config.toml
n_experts = 256
experts_per_token = 8
router_score = "softmax"
balance_loss = 0.00365
balance_bias = false
init_std_router = 0.00886
lr_router = 0.00225
learning_rate = 0.000885
max_grad_norm = 2.0
batch_tokens = 131072
Below are experts of layer 9 (counted from 0) of a mixture-of-experts language model. Rows are named router (the router's row for the expert), up (a neuron's input weights, with its number), down (a neuron's output weights, with its number) and show model dimensions 0-127. Each number is 500 + 40 x the weight over its row's rms, rounded and kept within 0 to 999. Numbers have three digits each.
After each expert's rows: a language model's description of what the expert responds to. This comes from a sample of Wikipedia text that the model never trained on.

# expert 40
router:438493465523516508528485484490618480521519464486469563517524492482517490499450405460449526472486557471455467525484524454402543488485546447489438463470452502467506495439514519513491532441483486500544520432497515574515502528445564511446598436440478563424463482481495507557552512516485497500533529578568519495445514446478513540486456444536509474485536432447519486506545434505484480547448
up0:505517418451556504478463522502452473507520521475549499491399490534385511546522505503545516524524483525570529561504486447580473483491480421496474512451462503496493485553497534538469591420557567458551470456541467516492521524528526532490470526523504471549497478556478458547526553561487586484485480485521491541507510520556467535494466476484476454481432534469485582413436480533494505415510
down0:492492541505547505449511457446529528539482497531523522492552508471387456500539502501526558547542535508519501457510463499497530553465554491506473569429470490458542429496502490428460494500502545466512435491470467507488562568461539470538590529405488512548448516516529479507443496503574570470405482561527512502458576455425496577483481510475481483468545512576434496488535489445490493540508
up1:496499573490427532546562499521513495465459472589583501454428492434502537547478436522528559477474478483474488484582529501518530454498426390518438477539479436463412473491439545476505492520424501501496521585512525455457545499490484511537469520554508501501470477500501505486524497474494515468501607531479464460489518484558445548461513565552474549517502503512468538449542515473583489480533
down1:465432503553506446530477501534514559566434464528482498489500512490515423481454512544460471570513480562542510447433492509490490517450564492525528447548458534517540519594517566428467538502469556434530477494544462565538541460439532481537475467495511487520470562475434532536457394543513448532475484547488515410537512485493554512477553494478548546456487471450469448542509519496512437478528
up2:495440491424518564512543494467519489468494527620496516479536503460476510418465511537474502573496421565477481538527544453560533469508509516476436459557431485511490431507470463502492490451493489521483530399589513458434565486461509583451517596475477516535531535547503492551543552490508448467547486494509479468530479500457468537562472521452473447486467546507458482560489495493521545506463
down2:483488439590485479549515501490497478482516518546456557445498507502510500504521483458507477506490488484500546391486516456526551594451515516538519489453569485545481442432553409369478549494468565478489511467514543516507468518525529574551545534607432528444518533554508473508488471527500482457457427571509480542480498511536510501477458448501511532546454494473445443488553535498492474504514
What it handles: Mid-word name fragments. Inner pieces of long words and foreign names, especially ti before -on/-onal, such as Coali-ti-on, constitu-ti-onal, E-int-racht, Bu-xt-on.

# expert 58
router:455560502486537527439567532495500562486459529509457444577526521514491492464521494489599509475582461497540478502429472455458536509511531497504520555383484522474544536493521442504463488441563519534532488508482462510495491463583578508534420487526531540515498480521555494496493575531546520542482533576448485534500536510525522485436562442531480466507533513506501570509426537561521485527592
up2:536500446493453482517466462521520462470407526544521468492513467439542512458468524494512507519544465581549533513503522500496514463491512540474507436464512499490544497502460461550553554444519487497487527415496457487458470497516476599532566515502544558513515558514465460606488464476487495462532480458481524482490525513512504469543473486649374436532514441512441488525525476515448486430459
down2:500477542489497553485498474509505491447503461480457527557452472619467507480513546538462540442421496437445522426517432477521480477525581419560513481575490470512500489450490560449516532538514498417414476513450544452554497532501569485543480471462434536497505560539555519459511490546508496574507462497542515536450524492565519547560463529472500562468502503522473501430520535482452481483513
up3:525542405511490453568490514503454498508481436528511541490537437493461497450498498534499466525530516431447504499562540507522462502512542478496527487502438478498479545477484537419437568464559495424508471504505522513507483580521498435521478490557548519452544499416570561513527473527581494498501539512480502495550472469496548491467486450477516471443527474588544525390522461435590466441468
down3:549561503517492543455390442513485530481562389516615543488486438477434517418553486557518522517507493499534489432485528467546532472486488509469510465506549535518587510477442539514528509447494508533531520472543501447482474482492516501449587516524481522510529480502433516520492425514464528495494432488477443505551493471491442475507595447442468465542529497471498523537545567483508506568520
up4:490532441568477471474523522509487513444558476473420500502478469555477526548478412484547555486457552520452429550475453530508544466568554485507456503535481513439468519572534530511542503491490493448407411540535487476467488539563473574467501512445550513453558442480519475502460554490523542480475508478550449479524455483529486516505449492412543513442478419475538475510495466558571467495520
down4:475455514455484401467540538538543536533596493452541422486546492450481462537474507449425444545555462505486473521500496524538470406516521525513494518493491485474492505475440454438499442470474483499466510505546603526526519546524542422557481498414563481503491476562538504509576479546537474567515482516495499536496474511555491460494596508547510479512473532519488394508543547484460490467501
What it handles: Word-initial capital letters. First letter or letters of a word at the start of a line, cell or parenthesis, in tables, headings and lineups, such as E(insle), C(ircassian), F(ullback).

# expert 28
router:449438460557478569478550492457480504459552479500486473527572541541513411519501479468443524499471577546557489467481556506400480523519624543550431473477470466518514490496488518506465553453424518433523454538530475559425457530499524540473481510521553565494471442482496523543526496514509440438488474554477455552500533497455488535509552453473509499450451460468512484573503541477508481530486
up0:497490506512417539513492541471470495435543505542463510472540475444530499456467517441496508504595550511472475509466542500464558546438516484488512450527470498559502482466565542519517486520521468517485414536541465485521525535564515475580481435386520478578485535561614500469513492548484490512545534508481527503480519493556516462585559491518559504598490468495521555504514497552471454574535
down0:522510489530477503555468418455492499550501551471503478561468509514462570536492488530512500511515491512485555505500479547548441531587492483516512463483509523478491455502454484448488548527481474500523519514541488569446533511376473523432478458531428453493441533497486543477393495581501599536530478488445590530571540531541489509458486444563528529518458473471464454499505469428562445492497
up1:511537496445491458515410576524468578554515512508476493498510434548466503557553483515441479446486476558538488481563476466552539525467546472520476466491551450493453552534512482454513477546452494443523537497458454480543522543538460532473462434454586526510466476531423585518424502442480516542493443476534452540448520465508520515460523430491497509500478508504594536518446504539443446448541
down1:454561523519493562547407475466547554540532425505476572532537511513537495512484501452439418480546524526510492520582506478408516455500486476505480541436494471460443540453541474490500406477448517554493514521496533502456558477581519517493479537470493389486521484438502494450539492535484513483560497554490534491441545433508562518462548448522499508518520527544445470456527553487559521522461
up2:513495473506538480518452518523500474451431486506506533467425480539438530402520402533571538495499490464565459505416524526555545512483568548494547441494515501553482473478528486546509531534459431493475549476529497509548471500534498491487534534420484500522517451531546520506456505453567595486415540499519493468588538505527431526494557519527475501534480572450496598528515474501552507537527
down2:492541511578458568447473572512505484548517475475484550547464531420519551439542482503502490557493447511598484520544480503463495494481527449484590492438471573417526458499569453436460472451481451541501529519460487562527503474439544510488500430483526495472483516536476541492520532539472504486481510512409523509444448473420517510486559522461443540515472552427478564492517491551517542458517
What it handles: Name-initial syllables. First syllable of proper names, mainly places, teams, people and companies, often in lists or tables, such as Ni(igata), Sa, New (York).

# expert 25
router:566452554473460478478447546469473550520510516532537444498468552489520567495488435546565453448436544468443483528480439513451540531524489493475512530468555503508416463509488442533506486502476549437492462494527451478497426484547514488516475510417506464456416569517486539508496473479480525516482542402586447468504538518534521558441457522469465549572498576478517516445532433499507541522520
up12:416518520494417540520543474472531534489545535530457529530531506435490440503457487461506555429492475443470451516510500428522545550451460494468452436461487445511519483476549501502522457523495539481524449588473456475473470467503499561541457489507485521457530492436607444500577501466453479516579533522504482528527552558540532519558513445436540519467502520437504459448551485451514535509586
down12:432502485478523458418516553523448468506520488471526489456524518477535514472472547502529468485532523564467483515524475496513447474521518485488519553508510512492471511452564514776460489502470524519503520460508437496494518520570516438512442518536559479509508486516504531524473499445538468480499488529475521499510507500472471490468450558502467496444495484534498460523596479498469520481451
up13:490480499480427476490544467586522471485548549495481423509470548516498539466434500413521523500563530468515515520560491543532475496622489550543461515485492556470483560460442532490420525463502554481551494458507505532531509554487524447540443497475488495547509482518504542508533521542458496528440500477500474426514431413600501541522523514597461512504484495499454443495485489457502434506419
down13:549538565480525542540493524472448503530507519440458549475480502496488524523545577413522557511485462477525513494387560514390507470468480490545496475440452487522513473470477506456476572462540522499525521534481473519496498488495497522558431515521505464441505506486504534539481494514434466486541566493501530526506520500460540485506510484415494476429509380519476475464583617561482517566542
up14:523519511537522521426449530521463506567454480514519579536549513552499448530566457434503453496489499522566492492445454414504520589544495486518423439491513468622487546507504468517458526506522530544504481507523481439561462526549479470531531548423478567520528465471456474529567435545479444476510516491448444462472538530475514453523516485531463525559467542504517567484539521569512470460499
down14:462426458469545486491490513494532429490505434560520499461534508459531496486525575491407460463590434395568431529508541403457536504514527430446560510529457497459484548461540533450469519494497539526524492497488563453467495522545519508515548448461557529511543511471475543558514539544517537499406514591526571504500512454450478523500443469540499474511521519524529461519506471499498504513514
What it handles: Prepositions after nouns. Prepositions and conjunctions linking a noun or verb to its complement in running prose, mostly of, also with, by, without, despite.

# expert 27
router:455475557594451537547456482465540497546450399458424491506510410491483566483510450525480433488462508425468512437490564449517499480515541489430540515542449473539551493477551600418499452502514505434590531494488463487523492480539571578488577465462519553521479482523518531536489513526480476455490541539499540525498433471544462495483464486497555505522517490507510479525487544527538493477493
up0:460533492545497452550558506511524449557503462488442552423464543514564517456438440450452523560494480552502498488452491542468535458483515458504544532477510522558405492502581496473473519531506524499528482532486507495477534467537484510489516616503478528485557589472602477504482476487428537480443502469483521509482439539552512509470523483579413487503512530457385531492515545504518521541533
down0:461538446507554454509495517475454413440524524431471465458434553473479600565515448497511456502547475492488529505446472563487527464496463513555529476475454497561513519504492491533521467411481556460538484478513534472498446513500514516512538542529447473507505578537589504506510441492578555475491522418536492511511526513576498505465558397503450506504514573421473556486494470472497511543551
up1:471571469510483497499538526461484540500474509496524456555500524386495495514560511493527515488559397450552483526539497512516508518534535572522453497441486487437521496391483439544539529501460475518547555495452529520441442492489486509432481511524516590535480497569551475624486435475554544495567466493536476559498480490499495457501504521545547563560504461476498530518534471482572504492458
down1:450492520548505529445534504566540490482523486480519479549498481432577453489449444470535505550480517511448551551526545541473426507461500532548439535495442443431512543463508496508455451507507460490478513479538515490537472461441478564427481458510510518534510577483422512502466491553398438530544531495534482477502525585520483592400491455478520510497543528484505509544492590508548498552530
up2:504560464487482566473452509440507513475465569503465546519477442476476525496543492548549500566481555538493490453401418460502448543492518474514504512528532503504527495517509496544512508412630537522494499553526488591530446521450517501467525455472492534453532434472420504517516442464480521435488474520584549466541494415470474565536500440495498506515545519434538475512493424479538491503497
down2:460511553507542499519494508533448525539473616500516507435524502486476474501564511500500530490448522571525457414450522505533420512524455477494564493519581456555428523500496565483481519459446493546471490562454443514518510469480510499434431531531578539431482468521512484455499446506541461434502489538561468581497434505473517488484502519486422555479446500483514479544498529504433513592465
What it handles: Mid-word name fragments. Middle pieces of foreign place and personal names, often after a capitalized start, such as Mes|op|otamia, Water|lo|o, Haute-G|aro|nne.

# expert 29
router:394535482521490502541508467554529456452446532446512459562514491519509462514562554561537543435547475496573494551559508463509465444557479566526519549462466566457438438448459515585489549471495543513507510493489514530512469560458450517431448485536534536502464524532522500511479563523443535539504466478542515481438472510555537561514549442570524456477500463501485514484464518530488445586491
up2:469594441510497496518507548523472517555478537494520532515413543391580475496484468581451463472386536543487431532537510491435426539524498525583444476537457493449528485495447471519485537422461518464514505461534515531481497529490510522528482472550472519539518507500508448544559465451493454562531417434537487513530439456513469527518492536512464509546536544485454495519507459536493476457465
down2:449561500464483544492466556517551475513519480510516526497540491521531478505527481452539523510454481510528469481551419530519515550513550498471479494544409403473462474479474456495505486563486487445560487508510487485502472526380484494475455521447500537508556477552440475463519489501545518568406479540515458559551468549483525407425537463463483468495531521516541515603473537461508603539525
up3:484498519487452538486538601501538530512492513512426494492516493514568480508474507501463534400557446499479460481538482537532455483528527515427458500525504467530452518512493447482517520425463477466488496513538533454396537448500576446489462492450495570467531600454428565464505528449519493513489469397552499488513519522547544485480525440490461518535595512456416530463463511488541529472512
down3:502477561483482540537471480486513559547512517439498471457526497481557502623572491479504542557444485593502443460585473598447512489515471566484501433490478479521476535525469422516559436539509478508476471463438499463430549481456500521501498528508508467539551451504452553479544502516463502512471517488500484499504478576435486445520540451504511477535501482534483509566440422436566514497541
up4:447472547552516520526518473441449478514463411531513535536521511537520510584508472571465447449493507511523533490499504555506464431491437494515536563500514414425540447542535507516456558482430501470535582439546459516604468550443501529482483485476452528486542456466477469448505513573448513450564506490498538537489531554468480482484502494552564550472535554480533551505526554531523502440516
down4:437487474499569480614538497523474434449485472466507500499525459495490485587494578504489565526519538526455444519539565529507539480467439512512510426503543509516477521452500538482496504498489486473513407479497500477536399529462574514448588443482550474473452536501489494441492527466431427461406487504514449511522471554530453540494465498500544526473528566567542549498488516530546539474506
What it handles: Field words, model numbers. Topic adjectives and nouns such as social, health, football, hard, basketball, plus aircraft model digits like Boeing 777, 767.

# expert 14
router:614478465571435505449539547507498537442564469554477512575511488532484573504485487530529466470520556476484557418426468483499546529442509533566610532477486528498483545477528567492505486462499538530510505500457406470507506491522501482430563534480562524472548511440499495451482498527475496526440526458477496482499514423504512561476458523463532511434545528484538440480484486438459433510485
up3:458467515527483531517465448467512495522511487489489471535514509446506528533621523494486523524474477501468532519539528437446557553473537442582537469570621548497437530511452509484504510537474529519543525499420435459462563409532461499480504514501531504487472524473453490535507477582434497463468484529469563536467500498501585510420561434513481465484429464461478476500551558487503440514507
down3:545511499487557478477541503497499532409516505506546550569470456390541471426492584505479535534505521508497526469508469486475507484504463501455447517459537476511537524477537481580524572544530478533478485503541482525435529427457561489515496480567485472458546505498550581411491587445559505524461502518461488473525466413500572448441480504482507504503497439517473509441503609502479515482482
up4:491602518487549551517563516535471450534458459494436402540538520541481520564515507440494492559516543426489525443525477559454533537542559535495511510478520570570509476570489464501466473457546491511489484429478496475504460493512531544503448594462487530529476433471504496448504600490481499412461464538477458490495476503471474517517435466489505524498492508552531397537461560520460486472492
down4:541432426517543513428443445474459493535541492433475540536528544491504502535473484517492512538488433534532458520503538541546477484555435526555465525554497489452489506498507466457478509509462480527475506495538506471477531449462536503525414500541572573489506498573510562502545392484470530449525490504542522551387529604504532464471501474547527560462483498453521514531528428435526478440525
up5:534563421475471446478545452470439459491519512480523473515525453422520447485511478551528528478543504541559463523529558511542396515517509464520438451510527434500511500428555529504504480522474578500503538557487492541475545487418506507529427542436527533455533568499520472536571470467470462513536509518508507532484558396447494521445473511509386512485537560535477512528504537504486466494558
down5:559525507470501502527480485504568514453529493471522449489571544440486488524495516505464454485525398492492529502577533473504406484456498527468499537507493538500487505515507491509483478496545522497466499548381470447461517525454453613504613492506478495439453488526447491524483517463541472468492518489532504469552501453452564524445490552478484406536554609483507452527497554543552568518510
What it handles: Infobox field labels. Hyphens, headers and labels opening infobox and taxonomy lines, e.g. Scientific classification, Clade, age, and the parenthesis before metric heights.

# expert 41
router:493439536497496439475516557525499438534548506461541466520470519466467501528468508575534484546500580509511514484562509528453507494582472511540550500475514443517480505504554555622553496457462514435518502522488454555530436541531547514584547520551544515549538493530485498541475436449505562529582491479524458469506582467494554468486493514553509482470411496500554517530586556544475495508462
up0:593542417486406463502471512548453531574517566454524471499520472491450500517478535540427456476491556489530450458483437503512554597530535588466467534513432503474532485525447466491494533567452503511514573416510484477570452563497480487456568581515508503478476426478531536543525477444502502491487527487502469479524489484454507531490436487535494491434495503489543499506434547539507465538510
down0:467466544502489450535512480506444470540590447458585430591452466512530579487532399538529544469509446488434534562500507495464527513494523549466520545534540504494524507471549515576478434536482505502472496460500565484465503459527444492473426443519550528547548474461516472456555527518573520546452469492565478508457454482444531472491428517541522564481477496506555527475459492500460440493498
up1:517514405504507556437499430539580512581559537452472535521542463557502460491485492475474581459566481562500443507497518581459518523405507512527513511538458521487529512552439473505510545518460503519455488519480454471438522456420494473509554526486619503531488510512483509512448486443511492452477546478536537502471487514538523514539485450567513515466577474543506571430509508569463508516479
down1:448487588476409481549484522497459461503505485559484501498538486486546491471445461475550580478392459491516502438546449466511506525479493418500468521487569539507498455538514528571512488500538600547480487468514560537416548515506468552464481473522434470480555497535468508453535537476542492535535500488448523499511481507414497464449469556515492478497555572562529409529556465520479491530521
up2:492493449489498551501468542482555483483533451470509489607573524542478573468549521482482456498534594482545528529547431467513520537507518528498474512472467483477534527554500503504525588532495520506525537524454450441532502567462538435470565444536459523465510479500536539541522549455505543395495533545519517531498422552504493516403529464495467508537487423521533593515468477544520426479485
down2:457564540534505525545540527457464549491538450469544435510473421559490506472554471497533549492415474457406544533445519504366478464501557527549511514537454502481501458529487506568484375501502481477447532460484530465501532445449424492485519534486542502520527461546523529551519468512513516542431533494556546510436458444546518479541497506530518482564487542549500491475464513529509496530527
What it handles: Coordinating conjunctions. Conjunctions and linking words joining nouns or clauses, mainly and, plus or, but, while, with, to and commas.

# expert 38
router:402502461487478518507513528479554526593494508500512528514515528477576435471501564445526506545458474476529487542450520506533534437521456513455535574515529539508460493544418480579504540467480540579569467525499480495473502524495519492531410482546535503577517549509476492570546518505442468465480454535534482541452596559519483464426469468488468526484513441451448469507537431522537510504559
up0:521516481545465464550507485478557516499489506523520499484537488481498470507505450517530459499486479494573443494541467443466493476453434587440497501504575549532589518513557476524491541555504482572541465440455488451384445562490513487506531506481515475564455519449498539549501499479471550507451439490514447469463476549470561465553516496436574457550533579496552544595505483536481553498459
down0:490485555480454523556505493479490480462541478426519528515520489486432472475540457516508471540549550491458494564593520414515471479521503508560503574463464535483525476499648524445554582497507516453504529471542557521451478446481496515433530473475492530505525452552548497509428399447522517513456472509488507502517480541549541512481551455508452481478532475491437507526465480498577492407475
up1:488582463454504478482478490523530512544516550519409529481483500500511509441516488441554579486530436449497482577549426537564441439540460465479550441534482553489518481448487459489554504531534510435537601473484490473561530481497530492541525490500497563522491494461445557509512512545525472491492505486525403551483527500518428441447471536592514548496471470548467548466490544445456457508530
down1:508492498501481455562497524545527529517429537590499527541528531527538529506529513532476539494532489523540479462456491496492487474536480463546562510534505515406471505488499496368477474471443504507561494449461522524435528523525516496517416480498555453475499548507492533469478479490476510427453507480398475518601446472456531535455464481513461575529478482545520450470606445536516535440571
up2:465486458556559502529576453518460498509529501524503569433464443476472500549574485555576526532523510489457394472458479439466522502490467546418500502494511586427532456484526490511477578479544525522499505445593482546544533507490473448532462514550491489510489536560495498499544494461512491491512504477493510516523530563531518466442485489456528516490427569453503584576524402507466510545495
down2:536440467543428483502535545501564541425488470565560505481534511491381514500561467491536457516535511477518475460478526496531499412460524488526510534497534512472493639517529557431542549452497520462497516483509585473497507567475473455485526471452538575499504536496577578500484472506476477480522478518509496487450482509505498465515506537532460473476549438463442483474512512569474429426441
What it handles: Sports table codes. Pipes, zeros and capital country or team codes inside statistics tables, e.g. ENG, USA, GBR, CAN, plus stray abbreviation pieces.

# expert 16
router:481499584555531494408549528465442503425452521565539496517477452463552456436543492531536508488531454512500516439501466572537486509472551437499524507457607470486543513454456500543515456494476509504533519533542529459462539508463465502493488510500450432540518536508492480489534497453493556543466466452482579450484492450379444531528475516472505514549524555539485506482466543438446523459581
up3:447475460516479510496440429471526483493530473555437462433418537480547525515517493446526551480477477538435458577520442524519481538541538481479487468486495455433403456506513427497486466527533442515433474514533470482496586457511434530543506557470445481495511520491498461465554519530453478525409493525514481492449513522504428479482509555452437545554474492474514402531521547488506493479410
down3:388465426433559517514475482530458481487472512527552470453489540465528507491452500507520476507567464494508454517487457480516525559484486491513529430554526487496491542506579510660484566498486509507489581535558436537546406534534488436546460473507533487488445507456494501578448471518494437489523483492540474545504536520504478489528466523486530513437493450474499512472609538490482476532513
up4:497567477506473435518503545477430428436532460502468521515499512496561487454463444468478500529490518533457487531442498549500454533465534541484475476550533422526478492482488534502469466561564524557563470495456501441498524494449554571492441535566478466441413534480552530487483435566488530504559523510470467475525518456434461478452499459398476480479534458471522509479588435546541467448519
down4:273484479505508479475509520516494522466517525482522453483583543481516494502473477475491541498508496502468455479511472484529510527436486495532516485538534461494502495518538529699505507486501546474437473506531486505496472533508483456528479454445526558450514516487571464501541503459528462516518510490492487490547565526457490551463509526545445505526467510511447513537575510483460508511495
up5:488559484581466493487450594461518531484477489476557415421506517572501493459475471522527506544514478497441454465457459534505444432432491520531528463614490533479462481472552441446438474538512465473505514476497506535494532476552491474479488501567451521477440457505470475474512455448537561512481578463499440501520521539449546483498511623437496509551561524468532526540502485518451503498477
down5:397472516480530545475471478558482469481483490506487489463524546461515521490553480444488505482569466496557458439498436461599540570440475467508492456606502475534489491549479557672533518543556488560499473511513488529483511492477473480548498473512520458478518511406529477498510486490495479506460435461534514477470516474496443442499519557466508542527534463489487458540579529531465494502563
What it handles: Line breaks and markup. Paragraph breaks, newlines, dashes and equals signs of wiki headings, list bullets and table rules, plus capitalized words starting a new paragraph.

# expert 2
router:448505576465466538479539530406563514500468564491519478526508507468498481557558458557413558436546498477504479510513534532480426480479529469485511450558507470513476549458432522349446488505527536475512478513479485524490476465543466491475502545543444498449485455470503438496555533514477434456490549534462533589491460497480520462476502493509518607525493514534473489554534499521580530463498
up0:494408498487445475510548532471503537529563495502497488527541470511554518471450479486484457465540497491545528491590502469487556512499477508475552480561487467494596491477490527476570503502572480475454455506576515418548508461494556557508504533469519505601448529535565475512487440507407440463479527482495452430495494539540470428587483512490544550573488483486527427545448495476497443486484
down0:446563435453515521476554560528517492474563532498598467511479560525506583526428488517479503489518500511528513490476451527433559513482438479491497496470518527402507538566461503428432528480532487521552511527511571510536451476523584480547498552549447400504492534473474519434485514509442469461524440433539449546504533541469436494496483497486512521466511567466490507475488424499533500548455
up1:523479530516483487488513470511539460478500454465474562451508565445588472448512469500501489561532443432483523578480480506471440457553488453481589455528520424540442450525428543445471434484514458488465512533497492416554498502440503484533496467479524490449480466542478505497454546497494501494436464518497602458456578497444509447524451514564486504483448544550459469556516490540522507582479
down1:459490516469478572531540546519506488532493528410483576515466537523528501521473501507552462459559474373480460467473501501493522473520511570507506473526465520462456426500471521423563506427504429555454550483533564540474498494472454506441514455511544535502556545558521496539543482412549443474516513489438494493511504507505571482420489483497447484491557471435541526459472463520536558551556
up2:474522470494523519496463393528438524510538498541450555483454542527470479507565445518485493480516492485484462531494528437490486600509527567459513460469498523483493556568436470485481456413397464421537492506557486483565496460494437494502480428489468515457487476489584517488518439449545493525511456499455505537509468446436508460459485445495480537582464521515488490478479570558426545539507
down2:529528504501532459559525493508518522526481470522474527503520455526464492528493416524518462540553524482593413558515534506453565561511433439509464536472597474530441520519546587504451457500480472541571561540450473468520409479467468524466523475512510518482542465480574434484446443487504436463544467520455505505521481479550422446500474548499513556473541577523479513499482479447465525454500
What it handles: First-name openings. Opening word pieces of personal given names, usually after a pipe, comma or by, e.g. Fred(rik), Cam(eron), Ne(lly).

# expert 26
router:521477497480547494582516529513502525530512565464490487473501520504494500543524486519556507472504547520516553497499459561460503546500486499512451455462506492472502550531541463550540482536441479508490468441547476510536497489478521442532499532429527414510454528444520476477466427429507500458617508458532520443518494549588504513453549517447403619499515389531448498510529454547505563452502
up13:488488513493518519500532474460460458567486474493487493400555556553465517540494453475546511541500491503574528522485515442548484544456357514560465385459561539502498485533501457498523506517494439457537452575427485450407469475479490524524454517556432448499475508498499441497536486518446480522428517547459529502482430468471523437475517535517479486446527513542466516501497454509517485478448
down13:490534455462486490426467514565521534467493540521512434512519405446450497509455483483391536516480523508488495557476578452467499478491528492437473523517491566466491488416491516539454446493474489482450563486496509483502517448506518545509501507536524505531526532503533617473453550504488560487566564531403560532578471451497519480493453551498499436475548548506554545567456492460469506552515
up14:523661521480486531473465492519442552529516499470562525491502453455508468415477546489462483480444556529493523493505456519496510515528550555544562447482518524525461443508504452480488453509446491511454419525419506551510526510495448477491493530455545535439520532535527562425438465535507443519490587559522510430511527530508481444440464565533481533487535524527489530495509539473514464524419
down14:514499508480525518546466509481489549520500476499447475520483532548508459508420491487491488460534454450514424497447507446499573547460531507546506549490501514476512461455547456605494561514518515513520463539492492456572531560674497525500519480446512512536503500445483455496464461516528468455478450455459571522457500483484459463565522532513541508462486406524461455567534420536517557481532
up15:467526502483492594432491448461573420505484418484490468511518483562534545509467528452438500536501482568500488467583529477535454495501485492552469516439563483495561516452489500528546468543547546471453429523471532529539500529505509529565415558500589506487586505491557565481495535472522451509538456428465537538425452506470493491509548523463443476427483489491496501463454482522517503527454
down15:543488588492487485517432503501511516532519469475483514567463495485505447562488559497484494524462475523496588480487519439521486469488541501467483502485522540522570394485478505465446501536554488506494487549462412432507519457502507548504466483510487526495503477527493473475453459477461496442557529512504450455536523456591549498542584569468529427388533406530523512485459475580552549488555
What it handles: Naming and listing connectives. Conjunctions and naming words joining items or introducing names, such as and, as, known as, called, including, or.

# expert 34
router:437487415514507475488512448539503539522438501469433500500504602478486569456496488519605449520517490502549453558479519493488492499584495498481540515430451523484535540490500475518496547497586495444566475523492459524521526475487552465543563469527500561535539458476532401451525565518515448517471515513430509524467562566518583510545525498551502429552489506485449530512493539510503443484563
up0:483515535480531460516486457479556512443467480423476530412503516482493499492533626424465501510477481500457497433487441400444539521541483502435452538506517496467496531513469533509399529513497546576483480455533512482453491474463491511512528511549444494479472553496476427476408497536494523500554536481478477480514544469531466530541541536395525540440556474533527415513522521542491472550528
down0:447468526482478492537472481511466605543508540513555442521556563469478534492482511474444509503563479584467514499480463509478537491494516490509455506511581476496592456470449501507486524469464453503410472468524462467529477526470525495481563492507471553486410568445488561517474544511386512524532513476513482486560535568542478565503405553508525440498484460477523542441520474516535441565519
up1:439520444433448447463560466474498532496562416460522481542537488552506456572495518420411578496518488500510499503492529507492538450478583534537478455553451414486499558472530497457513426405506535488450474538504507526456522572434536455437527456505552487506530471513490466509476454462517518471462521585495451551444548508504487520469452485513492560484550463492450544520492502528531526519491
down1:548555440477489542461381582533461466503501528506480496495553478502471517462414481519493517500485468534482508541521546484531461513517488535569512527472488531453505529581478408486547464547510488570454507523490559536450449512509512570476476537464506452568440506527440507491505381451500522508517570575551441474473430483483526463526542530482464525509493547457504475457477502468530578528458
up2:533557561486534498456499410485437485579469499532523566535489498498466526492429461502543503506481469474493515509427504511503503488517524411496442525536544518554448552547589513484417521518483431546552473436461537452497478449507563472474427554465447506473504479499462460526504523523537440523485561448471505458459495463442485522504446589499503547471474490522458512474465458465505478594574
down2:544443546490435502561447501499466517523515512556468537450531533534456516471548511477506428519512475513496555460521505494457469411502453542486509548424514469469417536456550542425470467433488535493490516503471503489428554526495548547563476522599518515473505543506583472545464488562510511515492514476399513511486528505549489523478449560443510412445540446499470521449547527492564520545492
What it handles: Word-initial fragments in titles. First piece of capitalized words, titles, acronyms and brand names, especially Latin-prefix stems like Conc(erto), Rep(ublic), Exp, Comp, and letters inside HBO.

# expert 33
router:502526517516490480541523524476484476471540478480458492477480481457497515506554499529468409451405557530510467518469598496476515495468532516503555477543486499537544577442507571356513451493496467431605480487513525546452465464473577443509515464539471504457451432538511513490458481519534476529502509479483445554470479496489446504477487426490530542539565499450496572536562541535454484485529
up12:463462447464529561525466530587432429503469482504488523580474489613533547512529447435515492440511546569525561551445521561476500535514497489508450502537479581494451508521554503531468520523437429451489499512536417509533547512489535533529601448521475501493512451474527434514551515505448487499457548460517486483473514516471482505474494513584468499459497519516476513506536470554428464574529
down12:476532495459500502532559544482578527476487448486528434609497427463433477551502484471448420587512517495536539480506509519496508468468573527409502444472529482514469496549477488431481532492541507523473482507416494510528578432525471512450549489450566446494521454540503504511512476498509456502502545542555538512487512535547504528481511484558494533559478566563465497482421544517443444466426
up13:508536523516517548476548533501539524506498482493540483529501489474489523435580479395499532531566493364461472523487492441518459554472560525492499492454490484497500473492517476561543515504473538484491455488442470501600386468553467566478596439447531568503556571456480500448481455475522475533506476508515429494541555421490480539542499478494468521515508450499483534483461539511512520463547
down13:512496491578476497439472436541477556478525568478504442475532493402529453533561479527484541493521460498485552483482493466561525463564470501490520459455453527570560530492527503562442516528443507486496617488426541421463452497531520526508488487463494498507423475520485528548514500466493448506518475476514518477499448500455580445509470437450574557506586496478488491531553503552480506444568
up14:510467479457423525450458503470432467428468489503512455458488515468496458476466535554564514497526509456490505498495521564532487491544591522557544467482496517494504512443515496611570528487429540480515456415452565555509534452513538496496517379474438474502494513431501470451419502531535498518542516533508536532437490457450478532408481525471486469467508438568542503507485490526528474509447
down14:542475459441514523537498561520480524495543465494578500561469520445497487472454541518535485503493509518494499496479551486520456551485504503497536524500417459516534475415500504528527469459546455499604506578484528478480470439493503439550565496593456520483470552467573480489447407544510477488501423550516461514455538521526462459494486442569555510492541561541485457469476383472471503518556
What it handles: Vowel-ending name syllables. Consonant-plus-i syllables inside foreign, often Slavic, Turkish or Germanic proper names, such as Cherni|hi|v, Castle|mi|lk, Arm|ini|a, Loc|hi|nvar.